Experts of a small language model.
Size: width 96, vocabulary 1779, 4.29M parameters.
Experts: 128 SwiGLU neurons an expert, 1 pick a token, a softmax router.
Below are experts of layer 4 (counted from 0) of a mixture-of-experts language model. Rows are named router (the router's row for the expert), gate (a neuron's input weights, with its number), up (a neuron's input weights, with its number), down (a neuron's output weights, with its number) and show model dimensions 0-95. Each number is 500 + 25 x the weight over its row's rms, rounded and kept within 0 to 999. Numbers have three digits each.
After each expert's rows: a language model's description of what the expert responds to; "mostly gets" lists some tokens that are sent to it at least half of the time. This comes from a sample of Wikipedia text that the model never trained on.

# expert 4
router:507467491508504533534469507533496473470502529458481497469485530516521524535491478473506471498495455510504472543524533512532538523524529505489508489479468504506506519502488493525467484536498501536521478521538478505490538509502500462471511497490529442528478453515482545515472530469535467454
gate23:445493518455502503494502463489530528528520516513465504499523462466443508549458485524483515525519472512514512445497519496452480518487472506518489456442484480526473476519520484510533495507508509505504507497512508506499453495473528436509492506510471467501471447528511477520506490501492509495
up23:489505503496501467487483462472495499504554481497510508490483497483469476506459503471469507489493499451481521492498505505492489513457452547494488515534477521475517506499466466512525469533493496475549517496557526517496488503473485491526464531489509446520495472521525489440512498537574512496
down23:473475481532484518449533526521524466503469490483494494518486493504486512524497511456453523526483501528494452499444478527470491484459507539502511492473463510507466522491458485466472486499535515491480483495437517488525499512474523492498451476540469481492495514472512516487496533535534470473
gate24:538523530478486501462549493469510545522482516471503540560473506467505521538486511488513471472485504520496499515506473538524513492531509463461506508482486496489496507491520481519528485491518486521486522511519460460494493533535492493474467488504493389491524485487479511508519484490515476497
up24:514480511498533533515485528455514500553535489518547514486512566498496525490503499507493483504493505490464511546536534509511539452541517534499480483491571519565504505495489504521500485502483487512497486472468481487502518505527512522492472488478482479473482460497531473517548516514533514515
down24:513473524484539504492494502505559525532528534485510486516518503505488462481503492500522461507516463488447514515494465521484512532511484526472517491534471500513524498527488474578524422481510496503497483494512522500474493473502511506564481530481525510515495486513512467449496509505530465473
gate25:478508505509488539496519507511513530504469506440534457569460475513491480531486515548506508506499496502492460488447550534496534510482481492465511479500551511501521458502499515508489492483458505506461477531517501466481521484511498531496464482534500515554476511516494543543500485500492495498
up25:509557501531515508539542477503499524503448494516514513530511493516520471465493495506517521501477499505474506499495531476509531517578545493525454486478470509473480504527503470443478473433488517471493470506506502523541521468509493492508504461523516522533499484484487475504455501523512511483
down25:497486476481529469472467521465504537499474497498485503523538522474529488488487512474495515483494497484485508454479503462479499506529446451491501480509505532471519502529476502534504466493517511507499540506425468465481482495510476531531528472502496503462518469501514447553516458528517527485
It responds to: Lowercase word-opening pieces like tr, pl, pr, le, com, un, s before the rest of the word (tr-aded, le-ave, s-ocial).
mostly gets: " pl", " le", " Br", "|---|---|---|---", " pr", " tr"

# expert 10
router:430472490507502539484467517517499471476498536472497500465500529528522523415477466534495490503509470511499479530537530514538528508523534499505511498464480494517492513508499491524475468527505502524525475479535466520488523513540492481467502488507491529520473470540494524514471518476531472530
gate1:563579500501493555484490508496484499457482491496498525437494426497518510501497467496506458522500514511495514471507488495517492509529500502513515486487555542495499474527513486528489524471504494469528537518494517495481527527492519491453514508521488486534499505539539450511507512496505521490
up1:444481495502515475504527516518497513481542498519487501531468507518465511500487508535488491443516503485488468495512557509497475493501446526496505515501461479510510525528467504472497526487507506577507530431522427475498492500468499526510477512498501532511532483473487505538511482511502474513
down1:504510515460523473518466501455516481479506467458485495491487495524524517482531469465528454530463458501523510517517479489531531555487499474515511497451466520520516484506523504481463517518510476520508500543505475489509462457489506533483494517472472493484524452469466480507463514518478477456
gate2:479450455455483538490499493502484547493522492548499524445490520528487511520498476485490546530485558517518502464504526488479489548461503501469489515459492517464504537529517490474465475500500503490563535511488477498506504495478474522514487489502478508508517512466513504508478515492558474512
up2:489502451479488498493505514549499459511457499553486538514512539470506502449467460524476528492513440508494504523466556494480522499533514516485493503524521500503482511505514485513494500482465514504489514533519481491498447491467459496537497467512501455484548467474483530494500496514488547513
down2:492496514512511499536467504508517495505502509509512503459549453496525492494452519534514502490490487526467508523525462517510552475513496496442521526461490494473481556532525506531535533468480535532500533531514499516512498526516491519475506476464497456504468502502523533538451536507502487531
gate3:451487522496499521498463512526503534449473515444504527507505486491481504494467514498495517484508522504491514482494523524468539541456483527525481520538512497515469476512515504482529471486495503451487488532488547444531502481465476458501491531498493480453456507490494474528495483480504565509
up3:530446516557472508489474495519504503509536488495514508523492514493472494456509480502491496520475497514498529522526571507498488535477576518485477511469491529536564478514537486532517488536525516488516507488490500508514523453507538507508518499499502477453513501451468495520478510495473515504
down3:499518496476547524478513494441548556444499483511497490489461541476495495528485518515488541530514504525559481516531524484481507498507519498544550511488521477484511467537516524500478521489517472456485526507495508500497540522503456505505490463488506498522467524463492483508517482488547488501
It responds to: Single letters y, h, s, k inside words (h-y-pothesis, G-y-psy, Con-s-ortium) and taxonomic or non-Latin-script names.
mostly gets: " k", "ith", " y", "K", "ry", "H"

# expert 2
router:492476484501500533478467505537495468469498532470510498477480555531532533510483459511518486501499474525497471535534522522537521514534533503489498500474469519498499535496502491545469503528491499532522467519529467529495528495542492471466500499489521565531476468540498528504474534470520471491
gate11:462509477496489532469524498461475545518480500452498529459502494446472476511472487499474544492480486467480481535525463550484491492511492501518487513479490488489526523482493495533477459468519511516516518512493522499502493495502453531531481541528498461552511475505534495463499552462490517483
up11:432486496484525473514463473500496461492542516508497485557516545504515510504511518504515456506501488484516467500518527524534492529507526503517488472479482513516492506492473473511568545479479511521484482453502499512501485506505511506414521494543501520468515500494482491548525460507489485492
down11:491498509473497548506554510481498462484489502529526471465519453495513522471465540499511461505465506502512490515501489476492514509526459513475510538509523514488509425426496488470505531546531507525481495495491484494540536513511495459512485507492470471496539498526476523503505496495468542496
gate12:518516486465508522487519487530520484546519475477519473566506506492505476511493477512515463463487426486452474544514420523526494508505513485492516500512468495519510511485509529487483490474520522501473472540492490510519455505504518469496473518451499487510461479514520512463526534497495519488
up12:534458467532529508508482510482487489531511492513476505482458476493516501482509528524503515511508455504524518525491500517559493478521544467529515505558506495539468502489517501525521544547511536478487511474517501494497484481473512437511502530496519519500560462448488536519505496520493465497
down12:484492522502479529527507509512514476544539514476491511514459525526493539486499538486519463497498501497503520491570511475510524492524487492486518548469484446451485513490474522468529519493501530508506469466509473533533531493530521531489506519482510482535455486483467494456456490532469509526
gate13:527471472475510451501499485456514509472499503457553496490520449576475552532491478497494512495499472491480478470479483485487500500523504529522498439501486504488502545511504486536505492539528508491536507507515458511514487543505497523469505560509492515518502476513471498496529463484490532500
up13:458538466495469564497481492492501539485486495503479521540518485511487485478502484504534483498505538520508524523516537508492475470445490439469513477485519454487506486520491496478525468452508497487452430526497526498515496459462492485531512488499503477524509478495539505506523517498482504534
down13:478487476491506471482521517458504524503502478488505468511450486549577515510502497525513529493476483477543475511500537478480502472530539530509516448515481532481480508516503474454507510534518505521464501461559509511482502507500523487520477543493497465503487509474488473466486513469525544506
It responds to: Year prefixes such as 198, 200, 202 in tables and "In 2022"; also mid-surname pieces like B-rick-ell, Wozni-ack-i, Sc-ott.
mostly gets: " 202", " 198", " War", " 195", " 200", " —"

# expert 11
router:487471464501502527483465502524504462466499541483491512464497518523538536501479457504499473499495461511498482526542532521539516487532533510522508516480477498532517504488498493525472485524493497525533461530529467535497508513541492467469495477504504473532462466539470524496465536461534457480
gate0:491460458529507485509548530483499459524483524449490523505493529476497513488511501494445467505466477490503517501496477507507481521512493497521487512458517510469511526527519506472437511490546508499547500504521484541500499463518465528531526511557512529503479485508514511526487443496443503508
up0:476552517488497516531564532523542562516512487462475510485533540521555545499500522509499498503482507473456517530537464500501527507500493463487511507490502517532500508523538485493488519476489518457494490511478491517482483496470474508456527530508507516508496531542479484531441491497497512495
down0:524534509471526514512440451525517535516508517482484529501494438518478481494519496498494515516518473501563483502503502517496521492483483513509459489448476492474486564501498516525494506503537507528506513484551526502502490540521490515501507543499426500507506489476492523487482527545490479538
gate1:522501516506471474502536542499512480437480498502537496504493535499518509484498473509480488498490493501473492523502539450478569535474495475526545503497488501466468498486454509502538487450485502543472498558494502483489501518531511583519524496515490512494498485505501510476485492490485453502
up1:521497472450493465509463504482511442465515469484526505511516472518457480529526463496500518487516485499496526497469513498497536500506484536521502550465541490502474488535498511458456508494530517508483500488498522504479534510512527537442523542495500471424520498510472496509483531495502502531
down1:497487478487510470519546526497519475532452512449490481501539505513521531464486536454528525446443463472502532532459486480528514516488461499485483490511532519517499493452516489482501491508469485505490513540458527457470514476494505507527501471473516507489497499496525491532529537478489500477
gate2:568501536517500554528495501519521483535506510495528502557479457485501527536516501520472497521501494503551522525516501548464515487468501491512543481503491523506514551515505510476506524484467468533559476520495497475509492477492489513533478490530526470466509507469527519463523477513489508527
up2:450454486465502503480457497489470513506470479451531547474492551520489523495496524510511523491505464471523482504495508526495523486523493479453495501496508486474470467517502500443520486512510488500474496465477540519498508455493511515467507501484490551510486491487539430548479518526529500491
down2:534500472460500522500501500503467459484507522515537487521500506503520582493483474464538514499447525495517482486511538517473487494496531498457548497519510465506514533461515527549493508499462500494514462520468517521500458516487531499483493533470499493520510500548532490493491467516500452518
It responds to: Single digits within years and numbers, em-dash byte pieces, and function words like they, would, which, will, by.
mostly gets: " they", " would", " which", " all", "nd", " And"

# expert 8
router:484463484514510520528452491527504471479524542476484487460509513522523544542493463508464510491498498495523456529523546518530518512523537506503484509483462496502485492480518507553471514524511493537537478534537476503525517483509477472464489499511528500535459467523479525526474537476534472490
gate0:494494467475505478494448523491504545489490512493505502466488463551530503486532497473482500471546516491483518525495528509542478496495504519484464499526570496528422526491469501474455527528510552508475497473497508531502513535492539485493525525502505521502517491482505484505508554520487517512
up0:510527491507477469472501486574505513485510508464514505503495484445472494448486505491477522456456470503506507494492512545478505488528505476523503506498460469503474499521479493474502473530510504494545477548482425494516466519526507542508462489480478512545518533479495519480510474496494519529
down0:520460492461544515482518517520518517462550502491495502510472520466500529483486513516464451472497511531525479476461497507484487468500511493508400501502461501519484507535567530527485469467513505535489526523492499480485505502512524504525506506512542476524484506502509477518485481488468476489
gate1:527512476514492503499506542523485517465516514511539521489506498440479484488465506500517472477470511493503528500540559531532488511488521492488499492549436509513478494473542513478506472506541523420516477545538512494498522498485504537515492499486490509490497519449495491490465458504511474497
up1:471501482496512549509484499476523493522471493485457492470486542490513498475520502517506477500455515546511508476518499473436538472498446504465495498464522493523459515489463505496524490465454496532431498467479482514474499509481491506521492495481476474497494490512495492567502514464512531533
down1:514513466467480525497513473539470489493512532480499513476513471466479480468542473512480500506457480549566533527510486487486495523489546550493495519521521503528478533503515539518481483466481504517535486555473507478479478504468484499480479539465522518477499527532511516482543515489521487482
gate2:479466491505515501492495485510509468526507479485495442512500576491487536452475473520517505507526513494517485511488507461505549506432468487490527496492577454513495520480515513433477490511516514480476546477500504524548487516507512487492483511497497535496473482479499491503494483494531486511
up2:510504493494466495490491495537497553474529501509519544521536480504525462515512520491488489534498550476511495467521454500493463535545484488490532512523479532524501545508493481533553475451492514496517518499512493514478498484504498471409527508495496479524496501519513539494513515524485472539
down2:506476490467508502487500476478527518514540505499519472528515506495512573458451457510530463527530510517418482520467513533520532507513508490493509497489526512488486499513511507515501510487513534500531503506538508440521518479516502456510510533517493510507435510461488524508521498488529478471
It responds to: The article "a", capital vowels starting words (A-ctor, A-sterids, O, U), "one/two", "United", and number digits.
mostly gets: " A", " O", " U", " one", " United", " a"

# expert 9
router:481467485496512531506470501529513470473512544480490507470491545524526520541474463509496501497504438493509476528535525533535539526532537504518501498477472501527500502495504504543472479537507491535534469530531472515495529509520485465473497464512499522533476469529477531518470531471532472501
gate23:570499474493480503532498483507510476530517558528506516449494598491532501491507475501519502514533502466517504513520503480505555529495488513475475525497486498498511507482505486500536509513521516541483549502509535480532502487498502476560483523493505531511518507479497482535507544512487525509
up23:536477530498452503508499462489510517492498515555467476520518531498545508453466488499478519459481528486511495465509525491472473511419479481486505474464515520531529503497530485512524486510502490562452478515521488486525487494502456491494481497502526488472518462502493514496500496459478535473
down23:536496549477529521481499467510482483484479500547486485511490528483476465497478514487490534499476500523492497463545519517510529556495530482463523504486572521482467534526546496511534504481532536477492507518476467499521514520498476525483512513513514509501529480541519517480512445529532472484
gate24:480511525503492485544509474518512552545477518504460489575495514486525545504497520496475490456482482501466523490507497542493534486498502484487496492513472528531506522513489493536501488496458449499521520509533549506489485547518534483478498506526466527513483474484504462454499460464522518496
up24:506536467506523468541513461500496528511519511480509490524459555471507528493496516495470489478450440490434533539494489476508499481514509523519543524479461495511470490450505477495453514498498481483495546491493543483491457517485517505503481538538495523492473503495497495487498506506512507452
down24:471508512531506513528524501503508459498476534513488530484489560538472498523481543496473479531519505448498472498493541561501493468510473503467526494492450503525494483508507462513563486528448503473511530487513536476503507527517490493512502540525487468475516527496559499495488476501509488491
gate25:504516525507472476509482526514504539511497488507471529496510521439518527460463504516485531532546502527538532521510531511544482514494466501532489508501485512528469499482468483451514498523481486483526477539516523500522526493564507523517502512530502501505486493534555489532549470472544509508
up25:469538508520501494498459510507485538467485492481530483502486463526479479445463506506459477506521460496487512455494520531501472520500472496484478484512522509473461538492498459466498488492500481502514512536493503517461428473465479482491506499474503482557503505511501501578520493495530501473
down25:477531467498518540490491480483454490472477522512518550504449481496523465526469539495525521462461510508440518484528491558493514487531504476496529523497502501535496492510510456489504510491483499506472485466511484467493531466493474488503509457526470521513531483484496492497532506480567473477
It responds to: Single capital or lowercase initial letters (M, T, P, G, t) starting names, ph- pieces, and pipes in numeric tables.
mostly gets: " t", " G", " Ph", " (S", " Qu", " Pe"

# expert 0
router:492473492513504529530464508531497456466498534466485508458486539516534533531471470499484485498478452490504483528524532526537551506536548504526501486473484499504528496509496491518479466516528490531532472516526470477502491510494492464459500475502509514526475465523476531495456529466536467501
gate11:481443533492492510483462499466488533500507538456567493508506524525488511472519515492502507488498548481491517488557539540551519488472486511506507499481487542487516517514456521537530484529484472536488501464516471513519500478492506543509500492464494487485520518540477541482472504475498525515
up11:502481525487476453486509520528484504413491487478490501482491487498548475432485494502514496544470501467517513492508489516508493493479485506503505481509434495521489475491464490534498482518503503531509520468519500524503535552488469453498495510468511455468510545513516496518534487540472484481
down11:506492490507530500495476465483554497485487515481533466549504546499498501509522499515522488473531495464529474487471506532464498478484546478437493475530480478470465465515487486526514514481495514535558491478500518494474502505554471504471503465510442493518495473470495477491475512492457517508
gate12:502457503488477539471507480468521508521477534523517510453524472515527477511482500493476505527504484500468489522538457499485551510521488503494496509520548507497510465460470499480465477491527540485500481506499520488498491483487511518534519503466504477523461528496496421498473469442460546510
up12:445507532509523492464519497471513476472470487462525478455561521487505480485502505498482491510475502502489526503538472490500513508496505471495464514515543504472498486514485455460532507499493507487484495533528531472509509469483480513521499487484465452487463471507520443546523490443513548480
down12:511503554476509539507507485494499513504498477523525514495476480510516573492467530494481508499518500462559475466491472482511495525488504492455567525521504481480499516503496464524557496493480501471511542525470486507477506517499483538500489463532542522531512480488477513493530495473495528445
gate13:551522495520488509478520500503521506513503504502486517451495504505555543532481485458479491509488446495482519497501487502461489499446525479495458478526523496527496487452495516505502485501485514454534474523497471514497447518509489518482497512483482488540519494530516464552571536493536495485
up13:530493503499492542463465509467473502510456500517492532528518512501504474490492483495515518482482451500511509439519499463461517493420520512483494491500483461541490551495463526522522506483487501479507529524489536506509480486459443474495507469496519464519502475508519480514495552479520515477
down13:469510476580525474497528466518442489513494452452480507474504502511499472493464510522526530535524530487511509501447483495487460488537486477528483464498523471520499480491510481555499507536508490530489482507501501474524514499542484508504535488513474473497509531462488450515505497473525496483
It responds to: Pipe separators and blank cells in election and results tables, plus verb-initial pieces like dec, bec, contin, amal-g, and "the", "from".
mostly gets: " dec", " bec", " contin", " inc", " took", " Jan"

# expert 3
router:448466502513498539500469502529505466467507527474492500467490522538524527523494462502495492490496477518508510534532522507536535513531532506519493492484469501499507513510501493558472489531502487540537456540539470504508514504529488476472501480490515538540470463535485526505466539466527468466
gate1:461450475520505500477512528510490467479502501458430502499501469519505535536512530484530529550500514497495555490491521471468561521523508516528497498544504524471518496459524467493510510490517465515553480485502537494505494507515505528538484474512526494485501491530514505465529506541504495478
up1:526475512495476498523476494474484523493457490544494529518501470480516501499518523497504528420465466497487491519550485550497479499481559454494517484474533493514511553501506532497480500488509527466510491489503488515520495484462535487505476515498518522425529501533498514508466516471514483521
down1:485496483465494492476497483471470551457495546533511508498484512488509541483475496464503489457532492513483469507500458506525490463485471533502478543511519493509514528501435457531512484477456503512473530502530508536524500475502454495522520463525494457528491478465525480515492480464523522510
gate2:496507517528512527472471499483482469551536502549469507546473492523533551515462485487525508516528471526464464529513507458532511477507510506541527478472510491479507524507506457508519488554514501500473479487559483488489470468524503563488526474496506508484497504474504475481472494524512517485
up2:518508517478503488483462494460464546519477511514485512510508437524523512441505437471518502533516469499527486482522478496505506473499517540516517511453525507514511481497468498487509529448551503477463496449482533482504501463482502504473508487528507501458480481483508493550485512478498534492
down2:511513515481558483492545526507530492498517507493506539466450452490482491511484497488488486516528512514508534492488515493512509535520441501530501452484488501525519517488507489492555539461512456514517508471508565538450493546525501516541533518493472466475521497507488501497484481514482486486
gate3:522496504510518491468502516542511506521511505555429515459467470512530521537540486505511521501502501510509505479481525530535494481462508525521517514482480505474458487564489485505527530508494518483482480485548505462462468519453523466514493514510510453474522517522510507519502475479549476500
up3:511470531512509493486498505497526523470495491513452502488464510542511513478525511509483458468511473490447505536491510464498495482506506495534517511493462475539450497531469482432509528459500492551497466503532488506497475522486529499494480510519492439511485494453446483492530503527501534510
down3:484561481489505480510478505492480518497489483482496506499484535465518474455507542486533519533492523509533513471530496513500455530444491500516521474480539498462474499505530482526481512518493498490507456489540454516518496490441520526495512436532467526514522511509494496500464550496488468487
It responds to: The word "and", list hyphens, percent signs, possessive 's, and word-final pieces such as -ade, -ore, -ief, sing-les.
mostly gets: " e", " pro", " se", " Se", " American", " Party"

# expert 1
router:515472467492521533492476501536502472470485530462500508481495536516527528525480464512488492500482498509515497545536523520526532513530522498509508504468459518492508510503489497524457488524477497526510472526531465508482529504531498474477485478504511582529473470539492537502475536471546475546
gate0:510494514490479521520461511550505509512508502535435464519520523440536509491510481522468530541475530467534507494476458470539453502488464520475527483497478506511496517492470468504526505482557473498487512495519508545525532484479527494505494511484503483510503478500525482501514473507520554463
up0:519505479485484533451535480469471470495509507525509473493517487488529510472507518457461489508478458539529528473479505505483535498495474486527471523537504508465531521512526503525502496510463528505479503493518502497546532485516530487490437546483535493511518490489516560493464473546504454503
down0:506514458489490523517500514524509501493503547476474501498477477487476488434491540476499523503477499511540479553456465461500471484498462535516506530469517513520503520492493494478492519528524522500500495541533487571513466479463526490444500508498503514508458512513502458473528490509486523458
gate1:498513471536508496503512497495499543458505528503501519531489507509488473559461457475468498507512506480474514520528519470514461489500495480530531518533533476522512469514502505500467459507491494508495550502479524454500463511532478531495510480514494471484507475443492468471528512549566519474
up1:471513479531515465488497484535526504450465534505519508517526479493498484556414508539512495492480524489488495508515567518528488520507466476496516532505517508565531490501489481467488484491515498505505515497496472473527475495551479509494505477490513539470488539482503482490498506555501519485
down1:513549497498498488514484459454458510522510493479503509542509474503482476485507525515453496496509539506448470448516496496533497480494469486453477523475503474452471494516476491498524477495482503495493525532475474483482486471525565537497493460518513477496499507448526473538528488488514537491
gate2:475447513515501501470523510498494472476495530483537513494480510481537495457466533514481470532507525456467508460467498495507528488445549494487474517516499512490508480501505486495458538502520527496536489490499436516531527491457495463520477483511494521509578501508517512508504503485495548500
up2:527465535504509499480525510526431509506515473441521485526463512435508499458498477526514511478506481498505493498478506480454503500531468518507496483460554516538508515480501510467505509495515479501476492498488461483483508471524438490510498550543512487532502493506515476503533489477524460472
down2:519520462538471525543474492518477501503496485481488475480518483533495499531546492489477488501512518541522539492495456513502506494531532531521505476498466520459496468492502509524476498521486467528481452502493509512484507550479467489475465439503514543482450501508510434517528479500505472472
It responds to: Line breaks, periods and prepositions (of, for, at), sentence-initial In/At/For, and first-name pieces like T-om, Ed, Paul.
mostly gets: " Ed", " Paul", " Christ", " dif", "In", " At"

# expert 6
router:521481476508506542484457495527512466465499546457507515474495564529529529487502464516482472492500488496503489526540523531537545502516531501521491489476467493514519507494502489523469484525520485542523467535531473537500482491540512463463496482509512517532472472535512522493471530477533469510
gate11:483520453504504518498473496497482542505513491512495514465464437503528470493513499474487506489499505488485489444467539541467477464538478489507510523456486489521508518453506506495484516514489516433500464503527539466531497500517528524514507505472488463483522509550524484465484497458539485492
up11:522491497504463437492486499507484482439496487513492464539502487474506450463494502474526524511512565481473495528522502476478523495483513502525490507506489468495514533483481505454491550500473505471492492490495516557489466497493549459475489479523501462473485508482488483466473469486476538466
down11:501515484525471516487484463526484491475497484464502476510505507547457506483500426495536508501422493543473500493495496528511477504511518511456495530527519491504484496515464483498494478522468479482445501525508484527497477487487515480481540452510519540453505566508492517470500495502500479517
gate12:505496502487480471466515470509517433512484528527498496414498440492492505485511525513478513498499495465519521552485519516476516481499554502521510505531554473483505489467523490509487482538513482538502506549514490506484496475508481491501495524459441528513495496453500502521516483501524475491
up12:479547515530451524486491526515500494523485531490515491476539545467539541510471507524503468492512454471475487455528489538538467494438523505510502518492502498513520501509508536484482521531490513518454495507454472527506443486485471486474498510488512481546489527500519453506506518503518492495
down12:496490526485499548486531473497470501500492515490496516526536501503506507525504504502521519487450485509458525454522490516513458534491475478487509486525475515528483513544532472489513491529504469499525491515479545501479508518478525478526483516528513533506529536536517438458509462473464552441
gate13:545559523515489529455527526528515484495496507486532501487512519542512508500507522502488471493506464479517514481484451491450521481465488533504506480556469510500517482493481522478515503505511527551486465493490521502492521501532557506492494486486497479547527478487531481529523526429522526511
up13:543530529505509520486532521535505543514504501552500477492470500496515493518527496481501459472561528484473535499493455531504525498474480502535479502501495508517471478524486504501508517458527497543462446508506522481488497490477504460515550508537527516553488484443526489489490491511528517475
down13:491527508526540503525492459475488511512480441540506479459482511498455497516542519523505527471495523482513495440491475507507515490509474477502528488514541519458534519512499507528541522540479508508520479517505507555484506475538466500502459454479519483519532515498491547496466484512466508475
It responds to: Middle and ending pieces of words and foreign names (-ing, -ed, -ation, Francus-k-a, Fuggerstra-ß-e), and capital W.
mostly gets: " W", "ted", "own", " build", "urch", "irst"

# expert 7
router:496462504502510531501463497527504467462506525469501501469501515530531528494467473511482502510491452498505502537539545529524528523531518506502504497464465504501522503495504488534470490539516491544533458523534472506500507496511488456476488471498506553539472464531486531499476534463544468518
gate11:448512506517459504517470493523497483478521473512494522497508530538481468512466456519509471487484552513517473522505488474497459515477487485512478502554460514496500520510459469503499518442517464487548472505472479552509512494495509451531523508494480494491461483502500459494465463514483502541
up11:507511493472496461523517527457467510533475514485483528481497460422478459528495489501535491532503443540485514510505492485457497479516533514484529502451482507501507483545489519519488522558506519495506527490528519493503551539522506524486500516512498471514506519520485523518474535483489539478
down11:460491544483510530514485509466515513470456507565494532528495514492525477493510517472477511478507545510506517441496519519463505505522487494495541504504485432528501503475507519475512508512517460516501483503430513552498498482468515516440500500465502515508502475502498514470479496488499541470
gate12:467561499497504487499472513519509467471485507485493525447495502459511554483489480498566519469491486519519493501499511542484506491508468485521490482523549513466540501511495502512521519508529475561538507504453480522515498487484523476530523505472500453523547512468482498539479466480513510500
up12:482479505491476480492523502480509474523520537541488490513487480478514469492501476482492516497552479461491461504497510507531512488511488489416473486444520512486534484530508520554503465489495485466528496487498564499486537445494491498532537490534479534480489493504506554507490505490475522509
down12:478540522527522516454515484489485521510519492516493483503499515502495507515458487462491534523525515538483495560468507524532506467509471515500467520511506517493450505469463487492493503534466481495499496528485504520512486490523534470455474473510520446507509485477504496487577517471569507479
gate13:519458477471521535499517507540501460439537483465487506457501475488510501484521529510504507514516445484511475500510485550500463523447452491514501479578495523511505488510518507524469470489481509520489520521465490523478501494518515495519497467512473537520549492494499468500494502484519518541
up13:496472479456491480531518446476533472463530517483492498496491471449501489479497505513508455515484486512492548533523500559516473520469477499527509495513524516477478498502498494545485512538480541511492523474498469490491475496543498500521482458499502454524574514528538467499515478509493483511
down13:460535509477501465571498492530515527485502512542499529515491499518470545485477532450505483512495533477498558467515486507505508475453490514468511509513493515463513468516550491512560511507501468476485528502522501479495501475514459530538503454506513485519543507495494478538510500493520489478
It responds to: The word "in", month names, "their", and inner pieces like l-ab-our, In-ter, estab-l-ished, abb-re-viations.
mostly gets: " their", " January", "res", " trans", " June", " November"

# expert 5
router:497465492508509535558468496532508460464500532477491488458486536535532546521484477514514498504495494510508477527533536519524538504531537515492500505483467512493502502503495494535467487534509492534532472509539480489500517513472481457466495494502520481529464465538485529503461527472540456520
gate23:511563527495492493476480462510478517480524488543489498484543499489502521499501480538513510547494470500495513545537446485465530481471486482511537476485527507480479551514550510543505523517508514535472505526500560495501477497503466450506463522486487496496511513463474490523507529499519481477
up23:434521481471515517459477468495502482516492499516469504491492557498526459493514511544509550513503532525497494516474525547446543515487507525516477463496521487489524527508473496485480509527497496454522466452472540475476500504503486507460494496485511498459518483487518484529452509489505537496
down23:534517520565482537507485519534480503456488459503563507469493543494533529491486494478506512495476487459494506484520517528479492541461482480525521488563468510497452538516503500502503461487493500464463521465531521497502523524527524489505528507500521533476470499492475527492509496480474500477
gate24:465496489485486491494500507496517445478537521515495469533553508502478449552507508535488497524486490540504492472483436487493479497488517493475466505482459532519483520515486505493495501463542528554470498505513485494487530504528529479508481513489521552504495493509521524500463448559523508491
up24:488505516489509488495560469529500542499487536514467535456507507459561498496465473473511519512511539477481498477475474512507492510475506483526498514494530480507537493503525511509545480515502479464542484529508508437530467499495554522509500498509496435521494528516488508507506478527495452473
down24:511527446493494488516470508496528503535524504487477459494533502530550508497451506507505505530475532482478526540458526517513517497476527475523529522525490524558486506492510519487469482501498467512453476517483539488504465472507478452479519517454510496536483517479483452499530531478468483515
gate25:489526510476524564536513483527523493557523479485482498519550525530475558513507522477523498492488504525525447501478499496486442468509505489486493483465526526552502491511481511490481448511520508503489490534521492478495516492480494469554510452494507503540511468521507534497491514489519503537
up25:545468506486507461469481532505467537509465505479503487500504547478477492462501494516487500498481487492499462520545536490514482485520473547490521448507499519505519526513480479549484517480452505521482462498517497521517530485529504520503518528510524465462535472477542491464489445527459527503
down25:502558513501456556509480484519521458511500532502472526514488508501511555525487500489526524524478482537546478529501503523514528510530506514548473502461508483511498467526497502453486499538484530522512475525530476515519470507439507497499491555514487526495490503525495480481548537499513523520
It responds to: Non-ASCII bytes, coordinate separators, heading equals signs, currency symbols, plus "to" and mid-name pieces like Om-en, J-on-as.
mostly gets: " =", "vi", " ann", " reg", " ass", " profess"